python train.py --num_hidden_layers=12 --hidden_size=256 --n_experts=128 --experts_per_token=8 --d_expert=32 --d_shared_expert=64 --hidden_act="glu" --moe_layers=[0, 1, 2, 3, 4, 5, 6, 7, 8, 9, 10, 11] --router_score="softmax" --normalize_top_k=true --routed_scale=1.0 --balance_loss=0.0198 --balance_bias=false --router_bias=true --init_std_router=0.00991 --lr_router=0.00069 --vocab_size=16384 --norm="rmsnorm" --norm_eps=1e-05 --tie_word_embeddings=true --optimizer="soap_variant" --learning_rate=0.00109 --beta1=0.95 --beta2=0.95 --batch_tokens=[16384, 32768, 65536] --max_seq_len=512 --train_tokens=237300000 --max_steps=6327 --dataset="wikipedia_en"
Below are experts of layer 5 (counted from 0) of a mixture-of-experts language model. Rows are named router (the router's row for the expert), gate (a neuron's input weights, with its number), up (a neuron's input weights, with its number) and show model dimensions 0-255. Each number is 50 + 15 x the weight over its row's rms, rounded and kept within 0 to 99.
After each expert's rows: "mostly gets" lists some tokens that are sent to it at least half of the time. This comes from a sample of Wikipedia text that the model never trained on.

# expert 105
router:32 55 57 65 43 49 47 31 59 37 37 44 44 69 74 60 53 51 35 41 44 21 58 30 30 48 28 59 36 62 35 64 55 31 76 69 56 78 61 33 40 67 56 61 64 49 28 24 54 49 34 70 44 31 55 54 44 63 58 53 70 44 61 38 40 52 79 28 68 45 25 46 70 51 44 62 59 40 67 42 36 54 65 36 57 56 66 54 69 55 32 62 81 61 70 44 34 26 24 49 32 69 40 38 39 60 78 59 51 73 75 51 57 50 34 39 57 32 72 62 34 72 28 44 60 55 19 55 22 37 39 50 53 31 49 46 69 58 39 47 41 66 88 54 62 36 53 47 45 34 51 38 41 60 33 47 34 43 49 36 60 57 21 52 52 67 28 40 31 54 65 53 47 43 35 37 46 46 45 51 74 36 09 37 52 53 78 22 70 37 67 56 26 24 84 46 29 46 44 66 70 64 47 41 51 56 78 43 72 59 59 71 58 67 56 48 66 55 33 24 39 81 34 54 58 68 33 51 44 53 63 52 66 35 31 44 43 65 21 43 72 63 60 45 54 66 46 45 45 25 70 25 76 69 36 36
gate0:27 53 54 52 71 38 27 43 79 60 33 31 44 52 57 46 50 57 37 39 58 58 15 43 38 66 20 39 39 37 44 58 47 52 60 47 58 52 88 53 37 66 42 38 40 47 63 61 43 71 64 50 75 78 27 60 65 64 57 41 31 51 52 44 49 53 56 44 40 49 63 60 55 42 65 52 50 54 47 23 49 74 73 59 55 27 74 52 42 55 54 49 65 23 44 40 53 52 36 65 40 62 54 63 58 53 66 24 54 69 46 75 66 28 49 77 44 47 27 82 44 68 46 31 76 48 67 69 68 79 47 45 65 38 40 51 55 27 47 67 39 68 54 90 38 70 47 58 75 55 62 68 62 38 60 26 58 54 48 38 49 49 55 47 30 72 43 74 51 37 47 63 47 55 52 35 57 75 54 36 34 51 48 37 19 32 48 65 11 58 62 43 72 62 50 52 42 52 57 53 43 62 56 48 28 75 75 32 31 36 27 82 46 40 68 42 72 75 46 43 57 58 29 35 21 42 38 70 36 51 42 20 52 33 70 79 21 72 22 45 63 45 66 39 42 33 58 53 63 15 37 45 43 69 43 58
up0:35 49 43 40 60 44 44 48 56 48 54 52 49 53 47 38 63 63 46 63 54 45 37 58 40 70 28 57 64 41 61 32 39 36 55 38 69 49 45 36 38 63 58 39 43 51 57 90 51 56 65 56 54 36 17 40 79 54 41 65 41 44 23 41 57 46 63 44 33 41 50 58 55 22 50 43 73 59 49 56 33 93 61 54 70 27 73 65 61 75 42 42 59 20 63 51 61 55 16 48 61 66 32 55 67 52 74 53 49 85 42 80 72 35 42 60 74 51 41 60 61 45 70 51 61 44 65 66 56 67 46 34 78 45 32 61 69 64 60 59 68 85 62 91 44 49 47 72 53 27 41 49 42 47 51 26 16 43 54 52 62 59 68 69 39 53 37 62 42 37 37 19 70 38 43 43 36 62 54 28 59 70 40 40 33 38 68 51 21 51 38 46 69 64 50 40 59 41 53 59 45 43 63 76 03 54 59 50 45 35 60 64 27 58 60 43 66 49 49 62 48 55 36 60 28 66 21 74 65 63 53 16 41 33 43 62 66 55 56 59 92 40 39 32 25 27 37 33 41 45 46 52 61 41 41 37
mostly gets: "°", "′", "″", " Coordinates", " UTC", " Phylum"

# expert 76
router:63 61 56 46 35 14 64 46 53 51 56 54 56 47 59 50 60 66 63 30 62 42 65 65 65 41 69 44 48 42 32 56 41 19 78 45 25 75 19 73 39 54 44 56 64 39 59 66 49 23 40 57 62 27 33 54 66 57 32 20 58 49 41 56 13 44 51 58 44 66 38 45 67 31 64 65 63 29 64 49 56 47 30 57 30 50 38 59 32 62 42 51 78 53 37 40 62 51 65 37 82 44 68 73 42 49 19 47 44 31 72 34 37 82 35 27 56 42 35 25 64 55 53 39 42 38 60 64 65 40 53 66 54 58 38 66 41 70 62 36 53 54 71 58 38 45 54 54 38 33 70 47 23 37 64 46 41 74 36 36 30 38 83 34 30 53 63 53 55 84 35 50 28 41 44 37 78 66 47 37 51 63 68 65 33 61 63 28 46 69 59 54 43 34 51 54 58 51 64 17 45 36 45 28 63 71 44 66 28 32 32 71 66 41 24 63 41 50 50 59 36 54 62 50 50 52 22 38 54 61 20 69 69 26 38 70 75 58 47 50 65 57 78 40 54 46 69 35 52 50 47 78 51 57 51 88
gate0:38 61 40 58 56 43 53 50 22 67 55 62 77 37 69 44 56 57 30 72 54 32 64 57 54 51 47 20 78 62 60 64 72 35 74 21 50 70 45 72 31 56 44 70 53 67 51 28 56 51 64 41 71 36 25 54 26 46 64 58 70 35 82 65 25 49 71 63 31 33 41 49 38 36 72 49 58 63 54 58 58 38 55 65 44 49 25 36 53 50 38 31 55 53 57 35 48 23 54 42 38 44 58 41 75 54 41 63 43 40 44 58 20 11 76 54 49 79 56 57 54 44 59 57 61 66 51 64 29 56 50 09 51 74 37 65 59 45 48 49 30 53 52 47 48 45 46 15 45 52 63 45 35 80 40 39 76 48 73 68 37 33 33 42 68 42 47 45 89 43 48 50 55 39 37 20 44 41 48 42 49 22 41 53 50 17 61 23 50 37 76 57 47 60 37 47 44 35 42 58 62 42 41 48 69 45 62 29 65 39 49 90 79 39 53 69 60 72 71 53 62 31 42 71 57 45 62 74 54 51 55 47 61 63 49 58 35 32 36 76 69 47 53 50 41 48 34 57 63 87 70 70 55 52 77 48
up0:58 66 52 21 35 52 65 49 56 38 54 34 44 70 27 37 36 39 64 41 56 84 36 40 45 66 73 65 46 46 74 28 45 73 51 57 25 30 58 31 46 43 76 25 20 40 39 70 36 30 24 57 18 68 66 56 72 59 26 29 30 75 49 34 81 46 29 50 74 69 70 60 64 67 37 31 65 39 50 30 63 72 57 50 61 53 58 73 21 47 46 62 62 63 67 61 53 59 56 85 43 52 48 46 44 28 59 40 56 45 37 46 76 57 33 44 38 06 40 53 54 48 60 54 40 51 62 46 76 65 56 75 56 41 44 55 53 48 43 35 51 38 53 46 44 44 56 80 36 49 29 75 66 45 42 47 21 28 46 52 51 53 58 71 33 55 45 35 42 53 52 68 43 55 62 66 48 42 39 55 42 66 60 43 35 72 39 62 69 50 20 52 77 70 56 71 49 65 40 58 41 61 61 55 19 54 40 64 55 65 54 30 33 40 44 33 31 63 45 48 63 47 53 22 54 46 55 30 51 52 42 75 36 27 79 18 62 51 66 10 43 46 35 46 60 73 50 53 24 51 47 48 42 41 46 25
mostly gets: "ü", "uz", "ø", "ros", "ö", "uss"

# expert 49
router:45 63 21 30 69 51 60 40 51 32 93 52 67 22 47 40 37 51 65 40 45 44 69 44 46 44 82 65 52 56 59 51 42 43 54 50 61 51 25 47 39 44 35 26 46 23 56 72 41 34 28 49 26 45 67 53 58 11 58 23 54 53 32 47 47 29 55 52 38 81 56 78 77 37 50 50 56 39 58 50 56 73 68 46 34 43 53 62 44 55 37 72 50 55 54 25 52 24 58 35 76 53 47 57 59 57 71 65 27 48 57 42 55 54 57 55 64 48 44 23 49 71 76 61 47 43 72 51 56 49 67 36 58 17 41 57 49 56 87 24 54 38 53 57 38 74 46 64 25 31 26 56 29 65 52 66 39 67 33 55 68 46 70 23 31 50 48 19 90 68 42 55 49 50 53 41 44 38 78 65 40 52 32 40 55 51 59 22 62 69 58 64 34 43 63 26 60 66 46 25 65 54 65 53 30 56 49 55 29 42 47 45 48 47 50 46 19 65 66 47 41 55 79 21 52 69 54 47 40 76 49 51 57 47 69 54 64 55 57 27 64 65 72 62 72 38 44 10 41 52 77 44 60 50 49 64
gate5:46 59 44 27 56 68 54 55 29 37 48 37 44 52 37 62 43 54 39 74 66 55 38 60 59 79 27 58 63 49 58 43 43 57 61 46 31 43 65 46 68 52 40 43 57 39 36 73 53 44 52 42 65 50 48 50 51 35 57 12 12 42 63 34 32 58 28 32 41 74 92 50 53 40 36 39 60 40 59 50 51 81 36 43 57 50 38 31 50 75 44 35 35 29 76 45 42 81 49 64 71 49 57 64 47 43 38 46 60 36 37 75 67 75 30 40 41 44 31 78 50 53 41 46 53 07 43 60 63 33 32 65 29 63 34 38 76 46 33 53 74 66 63 60 40 70 74 66 28 33 58 55 63 51 43 51 28 34 28 50 56 58 52 59 18 50 35 62 43 38 67 55 47 68 58 58 33 58 50 11 52 62 70 50 40 54 72 53 42 57 61 47 47 28 41 37 72 68 46 34 51 44 38 33 43 47 58 31 51 11 78 22 33 74 36 37 33 46 55 52 29 49 54 51 63 22 62 32 46 80 38 43 49 49 38 36 68 65 55 28 61 23 51 64 88 31 59 27 43 51 51 64 45 36 34 53
up5:32 37 46 32 68 85 31 44 28 45 71 29 66 44 54 77 46 41 56 72 37 48 31 71 61 70 37 54 58 34 73 21 15 59 50 41 56 36 66 55 94 51 29 48 33 44 65 65 39 58 73 57 82 59 53 43 61 30 45 51 39 38 67 78 41 53 31 38 58 61 77 54 42 40 41 58 76 33 55 67 61 44 70 31 61 55 54 58 64 55 51 47 41 33 57 27 58 74 51 37 72 57 41 45 45 62 33 58 61 58 30 35 40 50 49 50 32 46 32 65 58 53 45 61 70 47 53 47 53 14 45 63 21 56 21 33 79 35 38 31 47 51 34 39 35 55 56 51 46 36 69 41 41 76 48 58 47 54 48 86 66 57 46 33 33 50 24 36 35 52 85 58 43 57 50 47 26 69 60 46 57 34 54 49 75 46 56 75 49 41 40 74 48 24 32 36 47 33 41 28 56 55 50 16 28 40 70 71 45 32 72 44 45 47 67 36 42 52 39 57 44 32 47 25 45 13 70 30 53 73 55 55 54 38 62 64 60 43 64 66 44 49 48 43 54 57 52 63 90 35 56 38 66 30 54 61
mostly gets: "berg", "ić", "ki", "burg", "ova", "ini"

# expert 0
router:57 72 27 23 73 39 59 40 44 68 23 19 64 54 52 53 42 40 37 62 44 43 72 17 54 71 40 40 25 35 55 60 79 67 56 65 64 37 53 48 55 35 71 43 31 25 55 44 44 53 41 33 68 41 24 57 70 69 52 41 53 76 57 41 39 63 50 36 63 72 72 39 58 39 45 38 61 66 61 66 61 48 59 44 77 49 71 35 70 57 52 60 71 76 67 39 64 60 27 33 38 18 37 37 60 19 37 48 44 39 39 44 78 39 60 66 24 74 39 45 52 49 59 51 46 37 63 27 77 80 56 55 57 52 29 48 48 34 33 73 51 38 53 67 61 48 64 54 64 66 66 59 38 16 55 51 15 32 45 42 47 54 72 21 36 52 36 58 60 44 41 27 40 34 42 58 55 54 33 39 58 52 41 72 44 20 54 67 70 43 67 22 53 69 38 53 65 55 36 61 78 68 63 59 64 30 53 22 33 66 53 36 78 68 57 50 65 57 53 47 60 51 42 34 50 52 40 61 43 56 44 56 25 48 65 51 54 35 35 42 59 24 46 53 55 31 49 63 23 68 42 63 26 15 56 32
gate0:50 48 40 45 60 57 65 25 56 57 72 61 37 40 38 66 59 48 60 64 14 57 47 55 48 39 39 24 40 42 64 36 37 51 50 39 64 65 63 40 62 46 85 38 67 59 47 45 53 73 53 47 68 82 44 70 48 56 51 59 57 54 55 37 49 55 42 35 56 52 44 25 57 60 55 60 35 72 31 60 65 42 42 65 87 69 50 53 36 35 59 72 33 33 35 67 34 35 47 64 54 53 43 40 54 40 33 34 48 65 60 63 81 44 58 51 40 72 44 58 45 63 56 46 31 48 15 42 52 50 57 34 47 64 58 37 26 42 36 64 62 43 79 40 64 60 29 33 73 36 41 43 92 21 54 63 60 37 51 31 66 54 46 56 67 85 78 72 26 27 53 51 35 57 36 52 46 65 54 91 71 37 60 21 50 43 57 57 28 33 48 05 61 62 50 57 16 37 41 49 53 44 72 68 39 67 71 48 60 52 39 64 33 50 72 48 42 46 70 73 41 50 45 39 61 65 36 41 38 50 65 31 31 47 31 65 67 45 84 30 49 50 40 48 50 51 39 76 75 35 20 22 39 74 55 31
up0:57 28 69 42 45 42 42 50 38 39 37 51 42 89 53 53 32 60 74 54 61 42 56 44 28 23 31 65 48 92 53 46 81 32 50 26 56 39 42 45 49 53 56 75 50 47 26 83 54 57 44 82 37 27 51 61 52 40 80 65 52 47 51 42 56 59 33 74 38 59 28 62 39 51 91 22 36 66 40 18 64 33 46 41 45 50 39 55 72 57 63 72 63 49 46 60 70 52 43 44 50 62 60 72 53 54 65 49 45 47 16 34 18 21 47 39 59 54 57 49 29 28 50 43 53 56 54 59 62 52 25 50 46 39 57 40 51 23 45 68 47 56 36 52 35 54 71 44 42 49 51 61 75 30 53 42 51 80 58 51 45 47 51 54 00 25 57 47 24 11 56 48 60 42 58 95 48 40 47 73 51 31 37 20 29 54 48 40 49 64 41 73 62 43 37 39 65 43 44 61 58 48 63 35 35 57 50 53 45 67 09 38 29 62 70 62 43 59 46 45 35 50 55 34 54 54 70 45 64 56 55 30 48 54 55 30 64 52 30 19 43 46 28 45 50 48 23 61 47 46 51 34 44 54 61 56
mostly gets: " which", " but", " when", " and", " where", " that"

# expert 123
router:77 36 60 69 16 14 50 38 69 46 37 54 53 33 50 49 80 51 92 69 46 44 61 57 73 40 44 47 42 32 46 41 43 53 43 56 26 49 45 80 56 53 68 76 53 73 73 61 43 47 48 76 43 56 43 49 54 62 66 27 56 56 46 65 45 55 37 65 41 51 23 38 43 53 56 50 29 51 28 74 59 28 34 85 47 54 47 52 38 75 64 60 52 36 70 60 57 37 62 43 47 51 61 46 51 38 59 65 34 36 53 72 48 72 19 55 60 45 29 51 54 71 55 42 49 81 66 66 40 33 60 59 50 57 52 60 33 43 53 53 75 40 66 28 26 36 47 72 50 31 83 45 29 52 22 62 72 50 31 47 48 34 63 44 33 86 47 34 46 59 49 51 42 65 33 53 74 23 63 67 55 40 44 38 29 72 39 21 54 52 66 47 80 42 61 65 59 65 45 36 51 53 54 55 56 76 48 48 44 49 11 33 56 48 59 85 68 64 42 60 62 68 42 29 73 62 25 32 36 45 49 38 65 45 42 48 48 51 59 39 41 45 69 55 54 36 57 54 54 54 44 50 15 37 88 84
gate0:47 43 58 36 58 45 45 36 57 69 80 64 47 54 58 65 31 45 47 51 49 36 71 44 54 44 55 26 19 70 43 70 82 49 49 50 40 46 84 50 42 40 58 49 45 46 55 56 49 49 56 48 44 41 49 22 42 41 41 72 51 60 61 52 45 54 42 46 29 75 77 19 56 09 71 45 41 41 59 57 93 49 50 53 58 50 53 56 81 64 56 28 49 44 48 59 77 77 55 30 60 40 29 43 44 60 30 41 36 71 49 47 48 25 52 57 49 59 66 43 63 34 76 31 60 56 28 49 25 39 46 64 44 62 70 50 49 21 58 74 45 40 45 39 32 30 02 42 76 53 63 50 38 41 62 28 57 37 47 43 57 42 74 31 51 61 65 41 46 43 52 65 62 54 53 52 54 40 73 25 49 67 50 66 63 44 46 65 50 58 80 44 37 62 24 63 66 90 63 51 45 48 40 50 31 42 38 35 68 57 54 72 60 56 67 62 50 48 36 41 19 67 70 45 56 40 42 58 39 77 30 41 37 34 37 42 65 46 36 43 34 31 65 85 28 06 56 63 84 40 35 47 29 63 51 31
up0:51 30 51 67 46 59 38 69 47 59 52 36 55 76 48 75 77 18 49 46 54 51 66 34 51 23 46 35 50 47 23 61 48 47 60 56 71 48 38 13 65 10 40 50 56 48 66 41 52 41 52 45 66 52 26 41 43 98 67 37 55 50 49 37 53 56 44 61 58 67 46 67 57 55 59 54 47 44 64 82 27 36 40 56 22 40 29 49 27 43 68 11 44 54 60 75 47 31 43 46 63 34 83 48 52 36 43 29 67 45 47 56 42 65 34 36 50 32 56 66 56 53 65 57 49 45 34 54 30 48 63 29 63 53 60 54 51 31 46 55 60 78 45 44 53 59 61 52 48 74 44 35 56 45 18 57 62 69 69 36 48 51 74 67 50 69 69 40 43 50 72 49 61 52 67 47 58 70 41 35 58 35 45 37 44 60 15 31 67 60 44 58 26 35 30 59 53 58 55 50 43 06 46 28 65 21 65 41 66 59 49 43 24 39 34 48 52 33 63 67 36 41 58 71 93 40 47 45 81 30 42 66 48 57 54 44 55 00 36 68 43 62 48 54 48 56 73 41 32 52 40 66 36 33 62 49
mostly gets: "qu", "pl", "uc", "ph", "amb", "cl"

# expert 98
router:34 29 70 71 51 81 28 60 71 52 50 71 49 64 64 69 33 60 63 74 35 61 33 65 50 22 42 68 32 65 25 53 56 40 32 82 37 50 60 23 45 72 66 59 60 69 42 55 67 64 31 68 41 50 59 44 61 45 44 69 25 60 36 40 54 50 42 34 41 48 56 60 45 69 45 76 72 37 52 36 17 56 38 30 65 45 47 61 61 55 71 44 71 50 25 49 21 56 35 71 62 64 55 61 53 60 54 73 47 69 55 48 70 53 67 37 43 51 54 34 41 38 58 74 51 45 27 36 23 51 48 47 66 51 72 66 61 59 10 49 50 55 61 56 69 50 53 55 49 54 39 41 68 30 45 58 46 54 47 29 38 67 47 73 71 64 45 61 35 53 40 30 48 71 53 55 45 59 35 31 61 60 60 31 57 50 78 45 44 48 57 51 38 41 43 38 59 49 43 64 21 38 55 46 39 39 61 51 61 30 33 52 18 50 50 29 43 32 05 69 50 72 71 36 61 50 33 48 63 69 55 40 44 46 32 23 20 83 70 59 02 43 51 52 52 64 28 57 66 40 14 38 51 18 58 50
gate0:47 56 34 28 42 31 83 30 56 73 39 58 51 59 54 36 66 53 54 63 29 50 64 26 37 56 17 45 67 54 58 33 44 46 55 39 72 59 32 48 49 70 41 34 62 68 51 72 41 15 42 61 52 49 31 34 59 49 48 48 71 38 49 55 78 34 66 67 49 64 38 32 58 55 40 39 53 31 38 86 35 50 30 52 44 43 50 58 25 37 42 63 61 42 50 62 54 42 57 40 36 47 54 79 11 49 24 53 24 49 33 39 72 44 79 56 52 20 54 22 74 44 56 45 67 66 47 32 82 25 64 80 42 32 56 49 52 65 52 32 23 33 64 45 64 52 50 31 44 65 41 43 38 21 64 52 44 44 47 55 52 27 82 59 30 41 91 68 45 42 45 44 47 53 68 25 76 53 62 55 33 51 61 52 39 62 54 31 39 28 39 52 65 63 78 41 21 58 46 45 42 61 36 76 59 46 54 57 52 54 55 65 72 61 45 69 77 44 37 25 68 63 47 42 33 54 42 50 22 24 63 42 41 41 62 66 71 65 43 42 34 41 74 24 47 32 32 47 31 47 61 60 58 33 72 56
up0:50 50 52 55 49 45 78 73 43 53 89 51 68 50 72 48 51 46 47 28 60 67 62 45 48 60 07 61 61 61 56 53 41 33 44 76 35 45 53 60 56 53 43 56 55 44 41 27 64 33 35 64 62 62 55 45 54 65 42 41 26 40 42 70 56 44 51 42 41 55 18 50 50 75 52 69 37 33 62 19 75 57 33 69 55 60 23 29 43 39 41 42 53 48 46 41 46 58 56 99 68 40 66 65 21 73 49 39 74 34 25 37 40 68 38 55 47 46 55 39 39 28 32 46 48 63 47 43 55 92 33 51 54 45 45 32 22 61 49 64 49 31 63 43 71 31 55 50 24 54 57 75 45 56 42 50 15 71 64 58 29 40 53 56 41 40 43 41 35 35 56 32 58 29 43 38 51 53 34 43 36 49 40 48 43 65 62 71 51 61 22 65 65 50 57 57 69 28 47 49 35 33 42 81 70 47 42 66 55 52 67 81 38 28 78 62 56 32 71 61 56 53 60 62 42 40 47 44 61 59 49 73 29 18 37 39 23 61 40 15 57 63 66 43 50 74 46 34 58 60 49 72 71 59 63 64
mostly gets: " down", " up", " war", " market", " battle", " business"

# expert 7
router:51 47 44 08 64 45 77 16 39 57 73 52 76 29 62 40 31 41 44 59 42 30 64 44 37 54 51 50 38 26 49 70 54 51 54 44 51 63 86 71 76 58 41 31 38 32 82 40 57 48 34 48 44 51 51 52 50 40 48 58 62 38 62 38 44 33 38 33 66 73 34 36 63 59 45 31 62 37 70 61 91 57 45 59 56 52 48 58 61 52 70 68 48 80 59 54 33 68 63 74 43 35 61 34 49 82 61 38 67 50 18 37 70 40 32 65 31 47 39 47 41 45 42 76 71 48 44 69 48 54 63 55 50 55 30 41 67 26 23 44 60 51 55 83 63 30 72 31 52 55 62 34 60 20 63 49 59 62 35 63 51 28 65 38 72 60 43 64 43 62 29 74 48 48 49 55 39 53 16 61 23 52 58 34 50 24 63 67 77 38 60 33 60 45 28 42 36 32 33 43 54 63 25 43 46 32 42 37 40 43 67 43 81 43 74 44 56 75 65 48 50 56 55 42 52 29 61 47 39 76 46 47 77 27 62 48 37 50 50 61 59 31 80 64 64 44 23 57 52 58 35 34 28 41 57 49
gate1:39 56 50 67 46 57 55 56 29 36 47 39 30 80 31 74 63 45 38 45 70 44 28 56 43 48 51 44 69 57 34 80 76 67 61 71 36 49 49 58 57 57 78 76 56 35 38 50 51 81 54 37 77 59 32 63 54 53 61 10 45 33 70 21 48 62 59 48 34 72 53 60 49 51 53 41 30 48 61 39 46 25 30 22 39 48 31 38 55 34 51 65 34 44 59 68 50 43 39 45 47 50 39 38 97 37 63 40 72 60 45 47 60 71 33 40 60 49 34 63 56 62 75 34 66 52 74 23 32 38 45 38 36 74 32 24 73 26 44 61 79 42 43 56 47 39 52 60 43 58 58 30 50 66 48 61 65 50 31 68 58 49 55 40 43 41 42 48 65 59 48 48 70 49 50 43 57 73 30 65 44 39 66 48 36 40 52 73 49 31 57 20 67 37 55 32 33 51 52 43 57 53 59 16 50 42 25 63 32 25 63 61 55 28 44 59 36 64 36 46 52 46 50 82 72 11 58 58 53 54 33 61 57 49 65 52 45 77 26 59 36 32 41 08 63 53 57 41 51 31 44 27 34 51 17 27
up1:82 45 46 40 48 40 41 36 54 39 50 52 62 48 43 66 36 39 81 67 35 41 99 41 75 50 59 46 46 35 78 40 49 27 57 38 29 40 63 53 45 36 27 61 73 71 60 70 39 32 47 41 42 59 54 39 55 31 57 74 67 69 42 57 51 51 65 61 64 41 68 38 57 45 69 48 80 44 41 73 15 53 56 64 70 51 78 47 48 69 44 44 76 45 55 50 58 20 54 41 70 61 42 64 61 35 45 67 42 57 53 52 41 50 45 49 53 61 46 00 56 50 71 58 43 72 42 72 53 56 67 62 61 59 63 48 43 45 55 64 38 29 43 53 58 52 60 41 32 43 53 58 10 42 41 69 49 43 45 52 47 51 64 41 49 35 56 42 49 31 48 48 30 43 29 95 64 55 60 54 70 44 38 70 31 56 39 44 59 46 22 46 38 61 34 58 54 48 65 59 54 71 41 83 38 44 72 37 70 47 16 55 83 73 58 52 69 61 71 31 39 32 41 34 53 48 40 58 45 59 56 26 35 43 62 31 24 25 69 39 66 65 40 59 57 57 40 46 52 89 43 42 33 61 80 54
mostly gets: " before", " until", " when", " months", " During", " year"

# expert 97
router:42 38 42 23 70 41 28 24 67 48 79 30 48 24 66 76 54 43 53 80 27 73 55 44 54 47 49 67 47 32 33 32 33 38 64 53 60 71 55 42 51 45 23 46 53 51 54 29 84 11 36 57 51 25 60 46 46 54 42 39 47 40 39 63 52 52 78 50 57 38 57 41 53 59 59 62 65 54 54 54 52 70 46 56 38 42 32 20 50 30 51 36 78 65 46 33 76 55 38 72 33 56 44 49 54 59 70 33 25 60 19 29 17 41 43 45 31 42 50 75 29 45 38 46 48 24 57 62 53 52 34 37 36 41 51 50 47 75 47 29 46 41 42 51 56 43 64 45 35 58 67 63 55 28 61 50 59 64 66 53 76 56 76 48 35 71 64 43 34 67 52 52 49 70 55 40 27 36 34 46 49 22 46 30 57 24 49 68 58 54 56 75 40 52 42 61 46 24 56 60 45 38 42 26 40 27 75 63 29 82 31 51 58 54 74 48 47 54 82 61 35 63 40 62 22 51 72 52 49 53 56 65 85 38 55 44 51 66 49 44 60 58 50 33 24 60 29 67 50 14 59 35 68 34 27 78
gate0:39 58 55 42 71 56 47 46 63 76 77 41 47 45 47 60 40 43 12 67 32 76 40 64 48 50 20 46 07 49 66 44 31 67 33 45 73 61 19 30 87 48 43 36 43 40 34 67 48 73 59 47 74 40 40 29 50 52 43 42 33 66 48 44 73 62 49 51 31 45 87 47 35 58 61 74 39 54 31 73 65 50 51 58 48 49 63 86 36 49 50 22 36 64 38 45 31 96 57 67 37 46 56 56 66 49 43 59 67 48 43 53 70 61 48 45 35 47 56 57 36 59 63 55 33 40 29 45 30 64 41 78 43 51 10 34 42 52 33 53 72 42 58 67 60 48 81 32 46 63 40 53 63 29 55 48 44 18 34 28 54 50 61 48 16 76 46 69 70 63 48 54 53 52 15 34 44 31 57 32 48 70 40 59 58 49 59 68 50 36 66 37 54 34 46 35 58 42 43 51 51 20 54 66 48 34 50 64 57 51 29 54 78 83 41 39 62 46 55 39 57 62 52 65 47 48 59 66 87 48 38 35 53 56 35 52 61 60 32 47 36 44 30 48 39 30 46 58 42 38 16 39 53 33 47 50
up0:24 39 35 50 46 58 44 24 54 37 52 32 37 57 50 66 49 36 48 77 42 57 33 58 45 82 42 43 34 58 74 49 41 45 44 37 62 40 68 63 52 39 66 43 65 37 57 59 50 54 61 24 77 37 32 49 54 31 28 58 51 32 56 41 38 40 60 36 34 38 60 64 26 66 51 28 35 17 63 84 53 25 51 43 58 43 87 21 37 80 46 37 48 35 80 75 40 43 56 58 38 77 48 74 67 52 40 52 42 66 29 50 65 41 16 57 47 61 36 56 58 71 54 55 57 38 60 42 65 39 15 65 22 54 46 42 50 41 55 75 41 30 59 85 50 53 46 31 58 56 73 69 69 52 41 50 55 41 24 38 42 51 36 33 76 47 33 59 28 69 36 56 36 81 49 51 19 21 46 58 54 26 39 51 42 23 40 63 60 75 67 23 61 41 37 71 33 53 36 40 90 54 40 59 46 41 36 11 42 55 57 63 53 75 56 60 53 22 56 51 37 59 48 47 64 45 61 21 51 67 36 41 42 52 42 41 51 58 37 84 62 34 38 47 62 37 48 59 52 49 56 48 55 39 63 45
mostly gets: " 2017", " 2015", " 2011", " 2020", " 2016", " 2010"

# expert 8
router:36 34 70 68 49 70 45 47 61 66 29 53 48 54 38 57 41 55 73 48 42 52 62 55 56 29 53 49 42 45 18 67 22 28 39 60 42 62 70 25 18 38 57 66 67 64 64 48 61 51 35 55 48 71 49 48 56 61 53 26 43 55 66 41 43 43 55 51 67 45 56 47 66 39 65 64 63 48 56 16 35 05 27 46 19 45 22 60 58 58 86 41 72 39 45 54 47 39 63 42 69 58 25 48 51 97 65 59 37 54 71 50 32 73 54 70 53 49 62 51 53 68 51 67 51 60 52 32 40 47 41 53 69 55 45 63 33 38 41 49 63 43 64 53 32 38 51 77 50 38 78 67 32 80 41 34 39 67 29 43 62 59 45 51 57 73 69 31 46 36 47 16 42 43 34 51 44 50 49 44 65 58 45 24 18 51 47 49 48 49 53 54 39 60 73 69 49 54 57 29 82 35 21 38 21 44 44 45 26 31 76 16 39 45 30 28 53 44 32 35 39 34 45 69 97 51 42 48 61 65 49 39 47 65 35 46 25 81 69 25 34 64 46 57 52 60 47 55 55 41 40 64 51 57 51 55
gate1:63 34 57 45 41 65 54 52 60 28 39 64 51 49 53 51 22 46 66 52 65 47 38 69 47 59 46 77 47 31 40 52 29 26 39 63 29 49 64 51 57 77 66 46 29 33 52 95 68 29 44 47 45 54 21 46 22 42 38 73 24 37 11 35 39 29 51 49 67 47 33 33 79 42 60 61 46 45 56 34 68 66 60 65 22 41 42 63 67 45 49 60 66 40 44 67 29 42 53 29 73 34 58 40 37 76 87 48 45 55 47 66 68 58 23 43 62 56 62 37 74 85 52 48 55 45 70 56 60 62 42 26 40 51 41 33 50 43 55 38 62 66 39 54 59 56 51 56 54 32 54 50 57 50 24 48 35 60 24 24 58 55 63 41 52 25 66 50 39 66 65 45 68 51 63 58 68 72 26 31 34 56 44 32 52 47 31 43 67 47 50 36 55 43 57 43 58 38 62 36 65 39 99 55 29 38 53 32 52 40 51 45 42 35 48 57 43 41 52 54 37 65 30 72 53 89 71 57 46 64 65 37 74 26 44 67 63 71 77 47 48 72 70 40 40 57 69 60 71 63 64 20 71 55 49 69
up1:62 44 57 68 43 46 53 57 52 67 26 44 34 46 61 53 51 43 57 32 59 60 30 64 65 31 41 34 45 44 50 33 54 33 25 40 19 55 95 68 26 63 41 34 25 54 55 52 59 61 72 77 45 62 40 60 46 45 52 30 31 36 66 44 65 78 39 50 45 53 65 75 53 52 67 58 55 41 52 42 45 29 37 65 60 44 40 28 61 56 58 53 51 39 49 09 61 61 48 72 56 39 62 25 37 68 62 55 28 66 56 40 33 49 57 56 34 64 65 40 45 79 21 54 36 35 37 96 46 62 22 53 41 42 63 30 81 48 45 51 56 53 42 57 41 49 63 40 61 64 41 42 76 59 66 42 19 46 38 43 73 51 45 57 48 46 85 52 20 56 52 32 36 52 43 50 32 75 34 70 51 37 52 39 34 48 26 46 57 80 44 49 64 55 36 88 47 46 16 23 74 78 48 53 31 62 68 50 35 33 84 28 49 44 40 53 43 57 45 50 61 50 24 39 64 52 54 73 69 39 75 59 72 33 38 42 65 57 49 18 46 56 58 38 46 44 78 54 56 17 57 49 52 61 54 31
mostly gets: "ni", "di", "ić", "о", "ok", "н"